{
  "n_layer": 9,
  "d_model": 160,
  "n_experts": 64,
  "experts_per_token": 4,
  "d_expert": 96,
  "d_shared_expert": 128,
  "activation": "gelu",
  "moe_layers": [1, 2, 3, 4, 5, 6, 7, 8],
  "router_score": "softmax",
  "normalize_top_k": false,
  "routed_scale": 4.0,
  "balance_loss": 0.000167,
  "balance_bias": true,
  "router_z_loss": 0.001,
  "init_std_router": 0.0098,
  "lr_router": 0.00187,
  "vocab_size": 8192,
  "norm": "rmsnorm",
  "norm_eps": 1e-06,
  "tie_embeddings": false,
  "optimizer": "adamw",
  "lr": 0.0024,
  "beta1": 0.9,
  "beta2": 0.99,
  "batch_tokens": [65536, 131072, 196608],
  "seq_len": 256,
  "train_tokens": 699700000,
  "steps": 5464,
  "dataset": "wikipedia_en"
}
Below are experts of layer 2 (counted from 0) of a mixture-of-experts language model. Rows are named router (the router's row for the expert), up (a neuron's input weights, with its number) and show model dimensions 0-159. Each number is 128 + 32 x the weight over its row's rms, rounded and kept within 0 to 255.
After each expert's rows: "comes after" lists some tokens at least twice as common just before its tokens as in all text. This comes from a sample of Wikipedia text that the model never trained on. Tokens count by the router's weight.

# expert 7
router [ 84 141 110 164 203 177  77 194 102 181 165 128 122  79  56 163 153 146 109 127 117 128 172  70 117 128 106  72  92 109 106  65 161 148 110 103 122  69 101 106 110 179  99 129 165 128 142  94  73 122 191 110 157 149 164 168  81 160  70 126 188 103 173 124 151 118 132 151 159 128 119 120 159  94 111 125  89  83 125 122 125 147 134 102 104 172 139 118 143 152 126 146 149 120 103 112 116  75 102 134 149 132 131 124 133  92  74 128 159 147  80 114 115 116  41 178 122 116 103 117 127 106  96  46 116 140 202 125  93 193 116 140 140 126 151 128 126  97 128 105 163 103 142  89 157 187  85 134 142 101 141 115 148 114  85 135 160  84 118 112]
up2 [ 62 149 107 121 110 134 151  96  80  69 107 168  69  84 153 155 133 136 143 122 148 106 101  69  66 124  98  87 140 130 129 113 143 131 115 128 140  76 169  74 180 180 154  49  69 151 130 120 109 100 128 153 125  87 119 118 139 122 164 124  82 129 100 148  90  69 203 143 104  95 135 119 145 118  76 163  64  48 149 132 127 138 169 122 131 114 176  98 117 191 119  55 193 160 124  54 130 113 112 110 104 125 126 145 140 117 118 137 109 109 102 148 110  54  92 170 129 118 193 140 111 133 130 131 122 159  96 122 151 138 111  88 188 154 147 147 126 112 103 132 152 125 115 119 104  80 110 167 147 113  91 133 176  95 191 138 143 141 110 121]
up3 [ 83 101  84  82 127 117 102  84 168 123 129  92 123 108 118 107 173 143  92 120 150 192 112 132 110 133 118 126 128 157 109  92 106 118 100 129  70  98 156 104 153 134 129 127  94 108 135 109 121  65  99 163 130  77 136 108  75 149  84 147  92 124 211 145 151  66 157 112 141  65 129 103 209 149  84 121 145 110 130  94 135 114 129  54  75 143 166 134 119 120 165  51 168 136 123 136 159  38 114 163  81 124 104 136 134 153  70 146 137 124 128 120 130 117 165 137  76 118 124 129 119 164  41 130 138 133 134 163 101  92 119 142 174 150 174 143 132  96 118  75 162 138 119 113 170 126 133 155  91  79 138 115 151  57 124  98  57 133 171 123]
comes after: " (", "0", "1", "2", "5", "4"

# expert 36
router [105 224 167 150 185 169  45 164  82 161 171 130 126  79  78 184 168 128 123 152 140 148 127  70  83  94 101 101  99  97 112  54 147 163 127  94 122 123  77  89 101 161 102 111 171 148 141 103 135 114 150  97 129 122 196 162 130 160  97 131 142 109 170 142 136 125 118 132 190 120  87 112 143  92  99  90 100 105 119 142 120 144 116  84 131 134 149  86 148 118 135 139 149  94 121 125 100 119  93 157 181  98 137 125 151 142 111 137 140 160  86 174  78 123  85 140  82  89 129  90 140 144 116 103 124 200 159 119  88 190 114 112 177  75 117 179  99 105 110  94 146  96 165  70 152 137  93 147 116 116 108  68 104  96 126 140 142  80 161 145]
up19 [135 168 145 141 136 131 103 122 131 101 127 129 104 124 146 123 148  64  71 135 139 143 122 223  79 180 141 211 122  72 125 108  57 148 144 106 133 125  89 103 116 116 133  82 135 119 128  49 131  80 195 155 144 141 163 161  86 133 171 112 150 139 181 155 132 150 131 117 165 103 145 157 148 148 117 178 147 132 138 150 117 143 111 174 154 125 101  83 111 169 117 127 191 204 160  98 166  44 106 139 149  43 114 150 135 114 103  88 148  79  97  91 104 130 153 124  96 160 146 112 141 114 136 123 202  76  79 106 141 103 135 129 106  96 126 183 163 103 132 139 135 145 178 143 156 124 158 140 112 157 140 114 129 116 152 134  80 119 164 194]
up20 [118  49 161 141 188 114  57 132 161 159 132 133 137 101 130 159 127  76 119 153 140 143  96 161 102 110  87  96 149 129 126 110 124 108 146 144 119  37 100 145 121 114 132 128  73  80 162  98 114  84 110  21  94 148 118 164 129  82 186  97 162 152 109 127 132 160 138 197 124 131 165 123 125  84 146 129 186 133 132 152 131 173 138 166 111 139 147 122 161 147 111 175 125 103 106 109 101 146  50 166 133 110 131 126 139  88 120 130 124 101 157 141 177  86 115 206 117 104 117 116 163 102  90 161 121  35 154 196 135  94  87 124 158 142  79 132 129 180  94 164  84 119 145 152 198 135 144 138  93 119 121  96 129 105 123 140 135 128  97 110]
comes after: " |", ";", "|", ":", ",", " /"

# expert 5
router [103 192 149 144 135 149 107 183  87 164 175  93  53  96  73 149 135 124  75 144 199 144 134 104  86  95 108 102 148 127 114  48 124 136  96  81  65  83 124 102  75 134 113 100 152  92 139 128  84 130 140 115  98 126 125 109 118 145 129 134 137 107 157 181 146 120 162 129 203 137  89 147 150 123 115 124  97 111 154 123 130 152 117  58 109 159 142 122 130 116 111 129 156 106 129 110  77 151 131 162 207  82 141 163 186  79  69  78 134 173  78 118  97  94  99 130 110 104 133 106 121  85  70  80 169 148 103 137  73 164 130 131 158 138 115 127 140 115  99  68 179 131 124 106 168 139 103 168 115 175  80 123 126  80 105 146 136  76 134 143]
up0 [108 133  99 124 112 120 104 171 154 150 125 166  69  86  31 180 197 129 157 134 223  82  98 139 116 155 143  95 114  75 106 134 124 113 117 139 101 145 115 190 189  84 125 153 165  74 125 102 155 182 126 118 165  94 134 106  96 148 152 126 146  94 135 125 142  63 161 104 141 133  97 117 115 139 104 124 147 133  99 164 160 155 154  73 178 130 155  56 133 163 108  57  72 101 116 144 138 158 151 101 135 108 147 108 124  90  97 102 108 161  85 150  76 147 125 113 112 159 142 121 128  88 175  92 120 103 118 157 125 144 149 133 116 107 122 128 172 114 162  95 175  90 158 136 127 174  64 135 109  89 149 159  94 123 185 212 125 142 129 141]
up1 [112 137 111 120 115 136  90 167 139 132 163 151  93 132  79 187 142 145 177 109 173  99 165  84  76 103 128 156 139 146  65 144 161 139  95 185 130 152 129  84 158  79 126 125 165 118 136 101  81 180 155  85 101 145 164  69  52 152  79 121 162  75  65 139 138 155 110  95  81 122 149 143 143  93 110  81 139 117  88 126 109 181 178 190  82 146 162 126 141 190 112 108 114  69 165  70 115 134 124 106 155 168 188 138 154 123 109 120 129 161 158 116 135 163 111 164 132 134 106 158 134 113 160  79 113 127 130 160 138 120  61 138 143 115 136 156 123 186 106 129 139  99 133 106  97  72 104 141 183 108  51 114 135  97 178 134 142 131 171 162]
comes after: "-", " (", " \"", " the", " a", " and"

# expert 25
router [109 159 136 125 185 138  49 167  97 184 155 113 108 117  69 153 151 126  80 166 131 135 121 142 108 101  52  56  86 111  93  41 146 171 141  92 109 115  74 120 147 162  96 131 150 115 126  76  91  67 161  87  72 158 140 162 135 181 144 129 165 144 121 169 121 116 143 201 109 171 120 121 131  98 109 131  83  95 145 110 169 179 127  99 131 159 119 142 146 144 104 192 160 151 132 126 120 122  67 130  98  90 116 125 162  95 152 152 177 137 115 162 106  63 109 117 109  95 127 145 126 112  78 138 107 154 177 142  72 158  95  76 175  91 120 142 135 112 126 109 122  74 153 102 190 157 120 144 108 166  96  89 135 102 116 148 123 120 155 127]
up5 [123 104 159 123 110  93 140 182  93 154  94 149 104 132 173 150 135 163 180 108 120 160 123  62 127 186 106 206 144 107 151 116 109  58  87  89 165 154  57  71 109 112  89 111 106 112  97 127 118 131  95 133 126 131  66 120 142 133  83 100 217 124 137  93 163 104 145 122  99 203 144 154 145 103 124 112 117 109 137 130 128 135 170  92  82 124 123 103 109 148 177  49 163 164 125  64  73 124 130 147 140 146 117 113  90 106 145  85 120 126 132 158 167  96 147 142 100  54 132 137 124 125  82 106  98 121 213 183 142  62 124 137 135 121 113 183  99 142 144 126 159 136 134 155 163 125  81 105 170  91 158  86 102 155 119 120 131 161 146 113]
up6 [114  96 146 144 132 117 136 169 123 123 165 123 147 156 109 179 147  88 145  86 117 133  78 103  67  89 188  84 145 124 120 114  88 148 139 101 135 103 100 198 156 128 126 105 149  91 176  78 119 128  86 120 129 119 192 156 154 134  95 140 114 152 169  97 146  95  87  49 136 146 177 134 112 150 124  97 104 127 117 118 156 126 162 145 114  96 137 136 124 103 131 172  91 115 101 123  52 164  98 178 154  34 168 150 119 113 139 126  94 133 172  97  78  43 159 110 108 109 159 157  46 124 121 133 143 173 108  93 130 171 146  95 169 182  88  86 115 147  70 139 136  76 133 102  78 111 135 150 111 121 120  88 135 192 150 147  85 116  96 139]
comes after: "2", " ", "1", "0", "–", "9"

# expert 8
router [ 68 153 120 123 199 187  88 153 122 206 175 133  91 130 107 132 137  81 106 168 140 167 117  64 123 117  74  94 100 108  48  83 133 122 144 116  86 138 119  81 130 160  70 125 151 106 145 111 108 100 134 110 128 129 146 128  59 190  98 156 131  93 117 157 120 101 121 183 213  90 110 171 152  93 113 106 114  65 125 140 144 133 101  86 113 145 117  75 128 162 149 116 132  92 147  85 123  99  70 142 116 143 172 147 122 138 134 107 140 120 108 124 151 121  91 160 100  90 172  86 164 129 115  87 119 178 142 115 119 218  93 101 148 104 101 188  98 107 114 140 140  73 140 121 166 146 121 160 107 113  95 105  67  96 119 139 139 125 157 170]
up3 [169 116 130 105 114 133 131 171 140 172 110 144  97 124 226 146 154  88 141 136 159 138 153 125 135 113 136 156 123 144  91  86 146 156 150 112  55  98 145 111  88 121 120 123 106 100 137 144 105  58  84 221 157 140 104 133  93  88  95 154  99 155 152 138 108 140 134 143 229 196 148 147 128 129 103  80 143 132 162 123 141 110 130 145 127 114 164 128 161 157 145 120 127 141 136 112  47 140 113 159 152  90  94 160 121  93  73  72 114 115 149 111 119  57 127 121  81  87  85 101  52 128  85 118 105 207 117 119 132  63 140 153 122 124 182  75 175 153 118 128 138 107 117 122 111 118 122 158 145 111  96  96 116 131 142 215  97 139 114 147]
up4 [104 109 183 144 198 123 128 157  99  91  49 155 113 110 115 173 106 104 117 124 125 169 134 181  40 152 103 155 160 122  93 106 180 182  78 136  63 114 131 163  90 174  89 131  80 168  80 167  82 139 154 144 157  97 154  79 106 148 129 147 115 141 169  84 160 139 107 147 225 162 125 122 127 132 120  52  97 123 104 102 103  94 127  88  86 134 146  99 131 123 121 124 161 118  98 174 144 154 129  85 127 146 158 132 136 103  97  74 155 146  63 143 107 104 114 121 140 115 132 136 152 151 120  71 171 161 134 216 178  92 148 180 139 150 127 177 114 139 103  84 122  82 147 160 153 122 155 131 131 130 101 113  99 121 144 141 112 151 151 116]
comes after: "\n", "|", "-", ")", "'", " •"

# expert 56
router [ 96 131 125 140 205 188  64 156 127 174 157  57 128  70 113 148 142 124  92 175 156 158 150  96 126 107  39 141 129 109 111  87 130 186 120 114  96  85 108 113 116 137 129 143 146 121 125 102  98 151 157  73 120 172 129 141  91 154  93  84 157  94 108 122 151 143 146 176 152 139 111 152 119  76  74 130 123  64 145  91 176 168 121 145 127 191 156 112 191 159  82 173 150 133 105  86  70 123  68 145 142 110 130 120 154 124 149  91 159 163  87 161 116 115 111 166  78 127 155  89 134 122  89 105 128 167 123 124  72 151  96  90 105  56 127 154 132 143 116 143 148  85 168 126 140 155 124 160 112 127  82  68 106  88 104 136 157  80 121 145]
up6 [101 101  84 171  70 123 132 156 139 117 167 138 137 136 128 141 136  80 123 113  84 164 125 143 122  75 138 122 118  98  77 154 117 179  87 104 155 137 102 107 110 132 146 109 160 115 164 108 107 127 163  72  70 151 131 126 117  92 107 127 136  68 144 122  80  63 124 148 121 164  61  49  92  95 121 143  76 139 135 108 157 133 190 131  81 113 166 145 142 214 127 153 163 181 118 136 139 178 148 156 142 147 150 142 121 118 140  98 111 138 161  61 101  79 126 177 131  94 189 130 160 112  25 102 151 108 139  69 115 111 120 134 127 164 191 164 102 156 167 112 113 108 107 132 141 173 142  99 142 182  86 122 159  60 133 177 126 139 120 122]
up7 [ 84 145 136 186  96 152  98 179 152 164 149 124 148 122 152 126 187 131 136 128 130 122  96  78 127 176  99 143 113  92 124 148 101 176 127 141 126  53 107 109 119 125 100  71 119 145  99  97 112 104 168 121  98 144 168 144 153  99 150 118 134 133 129 127 178 151 156  99 131 135  75 131 143 120  94 124  86 135 175  92 150  95 198 115 103 136 100  46 156 111 140 115 153 123 103 108 124 163 112 134 167 114 125 129 100  52 142  87 120  97 136 103 120  75 100 127 157 152 171 203 118  89 113 111 164  95  97 162 155 107 107  80 153 156 100 218 121 150 143 130 151 113 191 151 103 153 118 196 156 199  92 180 105 201 122  62 129 103  87 126]
comes after: "0", "1", "2", "9", "8", "7"

# expert 14
router [ 85 172 132 146 168 198 118 177  84 143 210 120 121 129  89 134 170 134  57 129 150 176 148  97 103  87 106 112  97  77  73  96 161 181 146  98  81 135 140 101 100 138 121  84 129 109 148  95 107  93 164 135 147 162 125 157 106 173 110 152 154 110 113 120 133  98 145 211 175 132  95 149 122  82 115 112 118  95 143 138 159 178  95  99 152 138 132 114 152 186  67 162 169 120 124 125 146 121 107 163 122 129 122 142 138  89 116 125 152 166  83 180 129  83 112 127  77 111 166  80 126 121  92  77 127 193 142 166  77 145 108 112 157 106 130 197  86 129 177  81 152 107 141 124 182 153 130 142 149 152  82 112  68 115 126 177 139 101 161 151]
up0 [ 98 108 192 159 165 128 119 204 115  93  87 178 119  92  90 181 152  57 111 121 148 141 115 130 115  82 147 108 183 134 101 128 164  78  98 126 117  64 111 107  91 160  90 161 152 115 123 153 182 112  91 128 151 108 148 162 158 130 130 146 156  91 105 116 161 112 210 192 123 108 108 131  91 169 160 120  79 104 112 111 162 144 137 155 150 102 119  95 147 157 140 172 201 126  60 128  99 126 110  94 145  99  86 132 156 129 122  91 177 117 129 129 190 103 105 189 164 107 173 159 145 122 207 154 144 118 166 136 138 122 137 113 146 112 126 162 219 156 130 140  79 104 163 138 132 116 129 127 132 174 125 127  98 168  79 147  75 134 145  97]
up1 [123 152 164 222 122 102 121 119 109 131  78 114 129 130 105 121  89 135 109 125 173 103 167 133 105 109 142 139 111 108  96 111 141 102 117 119 117 120 103  92  55 148 179 143 114  75 167  85 143 126 151 120 144 147  70 112 155 179 156 142 119 136 142 127 133  87  52 128 171 152 119 112 111 128 146  25 117 142  73 111 149 105  92  89 113 130 161 136 167 176 106 149 118 161 146 139 154 105  48 161 105 159 119  92 117  85  82  42 212 149  93 179 113  92 147 149 176 147 111 120 145 113 133 191 112 124 167 142 115 116 101 182 122 150 154 146 119 143 123 106 187 124 108  81 115 156 141  65  88 142  52  91 156 115 116 151 143 116 120 142]
comes after: "\n", ".", " |", "\"", ":", ")"

# expert 34
router [ 84 188 147 165 205 190  81 191 136 132 134 127 140  72 113 161 141 153 126 168 140 169 142 104 110 116 117 131  81 122  94  77 141 173 128 129 117  71  62 129 130 190  88  80 183 166 131 104 104  57 155 102 126 142 172 167  83 147  90 102 122 109 187  86 131 132 131 123 158 137 128 166 178  65  99 109 112 110 157 100 158 161 128 148 126 145 146 117 153 175 117 170 138  94 128 121 127  95  81 130 137  76 151 119 124 131  72  94 175 126 126 185  75  65 110 137  83 109 165 102 140 117 104  94 186 146 119 126 122 129  87 104 125  86 145 165  95 133  99  71 140 125 151  98 123 140 141 172 111  76 122  61  87 136 109 129 123 116 158 137]
up16 [136 149 140 149 136 206 136 116 134 144 159 153 117  93 113 142 164 110 126 115 146 181 134 108 127 156 129 120 113 109 103 132 174 119 156  96 117 130 110  97 156 154 115 103 120 117 143  64  91 105 130 160  52  84 188 146  92 163 115 160  90  85  81 113 169 204 100 131 125 120 164 154  92 144  60  90  62 104 122 107 105 147 163 147 190 187 164 102 141 132  91  97  85 194 173 131 117 115 131 136 179  87 137  99 161 151 109 134 147  81 128 186 144 117 140 131  83 158  99 131  59 146 126 150  92 103 112 120 138 109 107 167 142 104  60 179  50 137  89 124 126 132 122  95 121 128 128  97 192 165  62 140  90 156 108 152 164 155 108  86]
up17 [197 168 139 176 207 122 134 174 100  87 154  61 155 130 207 129 150 128 123 122 124 164 165  66 175 103  88 143 120 119 111 146 160 162 122 148 115  99 118 110 103 105 139 162 106 139 103 104 113 108 112  83 158 200 156  97 150 113 133 137 116 129 112 129 133 134 128 188 140 169 171 183 185  53  83 161 120 121 186 123  92 144 118 150  93 112 115 132 146 119  90 151  93 131 128 109 152 159  82 139 127 105 122 143 120 158 125  57 142 146 128 174  82 122  52 123 174  94 116 109 155  66 123 112 127 140 133 111  97 142 140  71 121  50 103 120 148  70  86  83 107 143 150 105 105 175 139 131  97 113 103 140 163 132  98 172  90 130  71  96]
comes after: " |", "i", "a", "ri", "o", "ra"

# expert 30
router [107 157 132 167 132 201 106 149  66 142 147 119 112  77  67 174 182 151  55 114 139 132 122 119  81  97  95 167 104  85 106  42 138 143 154 119  72 151 144 101 100 172  51 130 137 142 140  80  75 109 145 125 111 153 134 157 120 119 115 156 154 113 154 144 152 111 105 140 135 118  78 165 160 103 111 124 146 101 135 132 159 181 123  79 120 181 197  95 152 151 113 128 160 105 136 118 136  94 125 177 159 102 133 150 130  91 109  77 112 172  80 131 127  83  67 148 139 110 174 114  94  96  68  88 137 140 123 129 121 200  71  92 209 127 112 168 102  93 115 104 132 104 114 103 143 117 116 134 180 103  85 155 107 140 123 145 122  83 167 131]
up0 [133 208  96 180 133  92 106 125 106 118 101  83  88  76 138 134 168 177 115 125  89  98 102 110  74 115 163 133 161 140 109  79  66 162 139 143 127  73 193 107 155 153 149 113 118 104  99  68 147 164 115  81  81  86 147 141 149 161  92 126 165 107 172 180 106 147 140 105 132 139  83 130 206 147 110 149 207 124  58  71 106  93 150 106 100 148 134  61 140 166 151 165 212 176 121 101 159 128 101  94 145 131 137 114 135  84 112 141 125  87 112 156 113 120 101  82  96 111 171 169 123 152 176 130 156 117 155 168 144 150 146 123 104 108 137 150 124 180 150 133 128  70 153 109 166 135  77 133 143 157 137  94 116 111 148 126 125 103 115  84]
up1 [138 126 113 212 151 147  91 163 101  94 155  63  96 119 191 182 163  85 104 113 113 186 148 112 102 135  67 148  86  83  50 119 123 209 113 137  76  86 105 151 123 103 172  97  81 134 163 119 120 114 131 133 108 141 151 174 128 108 171 106 195 119 136 114 105 115 155 202 201  74  96  87 111  96 140  88  96 152 140 113 141  91 140 112 130 140 158  92 129 148 162 181 112 114  70 130 139 141 167 131 108 104 115 158 178 155 129 103 119 124  93 143 102  87  63 129 105 138 125 112 142  65  93 114  87 128 139 102 129 132 123 140 146 111 128 158 132 163 148 144 196 139 164 146 184 114 126 116 152 142 132 153 178 119 169 121 158  75 148 158]
comes after: ".", "0", " (", " \"", "–", " $"

# expert 62
router [ 77 164 164 187 203 169  66 199 122 116 141  92 132 104 118 176 163 108 112 139 154 148 108 118 122 119  90  93  98 101 105  68 139 116 129 117  51 120 136  89 108 182 116 101 135  73 156 147 116  83 138  85 132 131 169 181  92 141 113 106 180 145 153 127 148 178 144 138 123 147 106 138 163 101  72 108 119 106 136 115 148 163 123 136 126 133 118 123 166 132  96 167 147 139 149  86 129 132  72 178 124 129 124 147 188  94  99  92 169 130  86 177 120 104  88 180  89 117 153 142 140  82  79 108 131 119 122 123  97 141 119  86 164 103 114 194 102 104 115  90 152  91 205  82 160 137 117 171  81 136  46 105  78 142 138 179 121 119 138 135]
up5 [115 145  96 149 120 147 154 138 144 155 122  76 138 163 135  76  77  91  82 130 140 143 131 145 163 122 139  71  98 110 111 137 112  98 136 159 138 147 116 102  92  78 126 178 208  74  80 132 126 154 159 163  95 172 143 108 101 101 159 149 132 150 133 164 156 157 244 166 113  93 154 106 138 137 163 172 189 142  89 131 123 124 120 112  74 123 148 117 135 154 104 105 104 110  97 116  48 125 131 161 145  98 119 145 163 101  96  60 143 149 111 120 113 140  98 180 142  76 119 141 140 111  89 185 188 143 146 114  94 155 140 177 126 101 178 119  92 111 117 127 133  86 165 125 131 158 108 169 110 164 112 110 236  70 129  89 118 129 104  84]
up6 [113 146 105 113 130 161 147 118 119 127 122 101 114 149  95 133 130 139 137 107 158 109 121 165  75 152 185  76 111  60  69 111  83 122  62 140 157 145 168  94 121 187 125 107 138 105  91  82 156 122 133 192 113  96 121  93 165 149  10 174 176  76 120 117 115 159 119 138  98  87 123 136 146 135 155 105 136 120 170 115 171  98 126 156 147 145 142 123 139 147 102 108 148 115 133 164  98 133 110 174 107 161 144 150 125  94 163  76 190 151  93 147 135  61 111 142 144 161  93 101 115 148 113 159  68 107 109 203  87 165 121 127 127 150 122 167  79 128 166 118 154 147 203 124 166 118 153 151 103 121 176 175 120 164 135 201 119 110  60 107]
comes after: "\n", " Ka", "i", " Ha", " Na", "ji"

# expert 61
router [122 209 154 175 119 179  75 210  76 175 210  72  96  93  85 152 129  69  74 153 166 148 126  96 122  87 113 104 128  87  89  53 141 118 116 132 122 124 111  84  70 159  97 121  90  95 162 125 119 104 165 114  79 154 141 121 138 180 136 129 156  81 151 139 128 145 170 155 148 139  95 141 163  83 134  88  80 128 141 108 134 147 118  73  82 145 135 114 157 126  88 142 143  93 110 114 135  83 116 135 118 132 160 154 160 117 105 122 187 155  80 128 149 114  82 146 150 109 164  90 109  89  57  96 143 190 140 129 134 196  96  90 160 108 124 175 139 140 117  89 168  93 142 139 160 161  90 151 154 150 108 139 137 142 109 114 130 136  92 137]
up6 [148 139  75 139 107 174 108  59 128 137 110 109 141 162 115 121  81 164 141 157 209 118 149  61 145 115  87 147 122 183 168 124 113 173 136 108 159 100 112 122 117 125 121 157 143 152 170 144 122 118 181 148 172 108  83 203 133 100 105 137 182 126 233 154 120 116 148 123 109 122 178 170 136 119 159 104  80 117 134 188 195 162 131 118 121 135 125 163  94 156  90 113 163 134 138 146 146 142 122 136  77 123 104 126 155 115  88 132 136 151 138 132 165  46 138 138 139 122 154 117 156 130  99 108 127 117 152 131  89 104  91 104 143  90  65 142 131  98 154 167  98 152 131 153 210 141  61 172  74  98 110 145 165 109 120 175  89 168  78 174]
up7 [133  84 133  94 122 183 145  68  78 116 112  89 180 158  69 120 160 129 106 173 170 195 118 140 123 126  90 122 163 168 128 183 201 154 182 119 128  88 133 150 121  85 101 121 130 112 144 134 107 142 144  93 152  53 157 114 131  78 144 143 129  52 109 164 140 134 121  92 126  97 156  98 153 103 123 149 138 117 141 137 179 164  37 120 155 170 101 125  96 129 100 191 157 118 158 172 176 137  80 133 149 176 158 129  62 132  77 147 165 173 101 155 132 114 133  68  96  92 167 113 129 153  87 107 134 105 128 108 131 147 171 157  85 144 167 148 126 149  59  95 154 118 164  82 167 151 111 124 119 144 132 141  92 135 111 132 104 173  97 166]
comes after: " ", "-", ":", " (", " \"", " of"

# expert 24
router [117 176 146 125 175 145  83 171  75 156 166  92 134 119 109 141 141 160 129 157 141 164 165 115 151  88  68  90 130 107  90  25 146 181 117  57  80  86 112  79  74 164 103 126 178 147 155 143 101 131 127 131 124 140  98 145 110 185  97 140 184 104 120 115 157 154 166 135 167 154 110 110 113  50 122 109 135  98 119 139 119 155 174  89 135 156 161  78 178 137 102 160 151 133 137 133 106 108  60 169 138  88 142 124 153 138 139 112 141 183  69 125 124 127  73 151 106  98 130 108 149 124 130  86 140 117 163 119  63 142  88 107 156 110  88 159 104 132 135 120 120  80 137 146 142 136  59 122 126 100  86  74 123 112  30 119 142 100 121 142]
up4 [131 176 155 181 166 218 123 154 137 138 171 125 132  88 126 192 168 116 121 146 117 140  94  51  88 122 113 126 133 116 133 123 183 100  83  73 129  94  57 112  77 161 137 169 122 133 178  95 170  96 159 102  94 158 120 159 135 144  66 121 129 140 151 114 168  74  99 133 140  92 106 111 164 100  61  99 127 114 121 147  99 153  94 140 147 132 115 144 101  98 113 112 128  54  28 107 113 126 143 139 139 137 135  83 152 146 135 132 167  99 126 132 124 121 136 138  31 116 122 114 130 136 136  80 137 146 136  56 140 194 163 127 129 134 150  85  93 175 132 123 123 158 107 143 114 164  72 121 168 121 166 128 176 144  83 155 122  69 113 125]
up5 [120  97 104  99 179 113 101 135 137 136  72  97 119 166 140 118 157  97 120 141 144 117 161 142 181 137  64  36 150 123 124 105 132 135 153 171  68 155 136 106 151 107 156 163  94 150 149 120  76  48 136 132 118 113 143 100  74 143 152 156 107 114 100 185 135 141 119 183  91 177 127 168  96 121  75 113 116  68 111 139 123 204 129 161  92 121 102  92 183 123 156 174 113 129 164  63  80 138  68 123 130 124 166 164 100 122  69  91 108 156  80 108 147 115 124 119 118 121 168 158 100 143 129 158 165 106 137 187  93 107 109  97  96  84  93 182 102 131 156 118 140 124 148 139 138 122  92 168  53 161 151 105  83 106  78 109 105 136 173 142]
comes after: " ", "–", ".", " (", "°", "/"

# expert 38
router [107 135 121 165 201 173  27 122 101 144 186  52 134 134  97 113 152 143 127 160 115 141 141 122 124 134  89 143 119 112 124  69 113 158 103 113  67 138 123 115 132 113 134 154 194 109 154 132 103 133 157  89  58 152 165 138  68 157 113 133 166  77 132 159 154 148 165 129 137 175 113 117 104 104  85  92 123  60 127 147 145 145 187  76 125 175 130 119 162 177  96 174 123  94 121  82 132 133  71 158 148  98 147 119 177 144 126  88 120 145 127 182 136 134  81 155 112 102 152 113 142  51 136  97 171 150 168 139 105 155 139 110 140 102 136 127 102 118  99  81 143  86 133 105 167 168  98 165 109 127  95  68 151 134  92 179 124  61 133 168]
up0 [180 152 102 123 137 159 101 119 121 125 125 107 119 114 122 154 120 181  68 166 194 113 149  91 135 111 103 107  93 100 115 127 152 188 139 134  85 143 169 117 132 167 133 141 109 145 125  73 156  98 132 143 117 115 126 145 149 219  79 107 149 126 176 177  98 175 167 147 214 128 145 118 151 145 141 152 113  28  93  97 155 108 131  74  50 127 135 106 142  99 122 103 150 127 150 167  80 167  36 121 113  49 130 110 130 139 107 118  81 173 123 148 135 103 128  79 109 175  97  97 134 154 145  77  87 142 169 123 152 167  85 135 145 116 177 142 116 108 100  92 155 137 109 135 152 152 133 139  97 145 123 115 107  98 107 153 146 182 100  57]
up1 [135 162 168 181 114 146 107 106 100 183 151 135 116 135  75 137  96  83  44 150 164 100 176 161  98  81 110 154 110 162 122 126  35 163  79  66  78  53 126 174 102 145 120 128 123 106 153 116 100 175 148  88 152 152 121 109 151  64 163 144 152 142 101 109  64  87 126 147 153 161 156 116 107 167 133 122 144 112 120 110 128 146 142 127 147 102 137 102 119 112 127 149 145 159 100 152 125 105 147 100 121 142  97 135 118 155 106 169 147 168 148  82 112 115 143 169 167 170 175 171 170 117  69 100 152 151 159 123 154 179  80  89 171 162 150 116 131 146 164 124 162 124 111  89 129 197 137 163 122  93 138 100  30 146 133 172 104 132 142 179]
comes after: "\n", "0", "9", "2", "1", " of"

# expert 49
router [100 165 129 109 160 172 114 153 110 189 117 127 100  98  81 148 126 148  76 116 165 166 127 126 148  77 119 140 124 117  99  91 131 155 141 128  86  63  75  94 102 141 105 125 181  77 137  72 109  55 136 131  70 162 157 153 127 147 162 133 205  68 122 181 114 133 175 178 145 121  90 136 160 122 112 128 124  81 177 146 150 134  87 130 125 171 106  71 145 146  82 135 180 130 102 105 150 140 115 194 143 106 104 129 149  93 121 129 154 157  31 161  85  87 117 151  76  76 160 116 114 117 103 100 129 121 123 128 104 167 116 130 148 104 162 164 102 103 175 110 149 101 138  73 182 136 109  92 126 146 109  96  90 108  87 184 122 128 180 158]
up0 [161 102  96 128 149 135 142 110  43 150  74 134 136 137 132 168 144 156 159 175 139 108 141 138  72 144 118 169 111 138 143  82 126 180 113 119 151 161 100 123 131 144 130 116 204 122 168 112 129 164  90 112 186 158 113 176 140 117 132 103 141 205 143 161 191 150  98 147 115 147 121 153 212 140 122 146 106 149 102 152 113 110 149 122 143 127 122  96 154 183 130  96 116 193  71 149 118 130  69 143 152 159 116 146 183 158 133  70 117 131 162 131  79 158 158 120 144 134 232 153 141 113 133 148 121 131 100 131 135 130 157 153 109  80 171 176 141  75 164 139  83 122 150  88  74  69  79 150 162 161 159  80 115 121 162 123 102 165  67 131]
up1 [156 113 121  93 147 140 114 117 110 143 115 156 121 129 103 161 189 128  74 164 168 113 122 146 142 124 113 129 101 159 160 113 143 143 113 110 100 152 152 129  88 127  48 140 157  92 123 139 111 112 194  95 153 140 154 139 110 141 121 126 155  92 156 112 107 140 162 159 117 110 150 255 112 119 134 137  86  74 125 135 144 101 141  78  66 165 123  45 163 149 160 151 110 168 142 102 148 105  29 174  88 102 147 106 155 156  85  44 115  95 118 104 129  98 158 119 112  68 133 131 173 122 177 140  99 110 126 128 132 159 134 110 139  67 129 192 186  94 124 144 156 140 113 114 128  64 144 111 138 118  98 140 155  76 145 154 170 146 149 172]
comes after: "–", "2", "1", " the", "3", "4"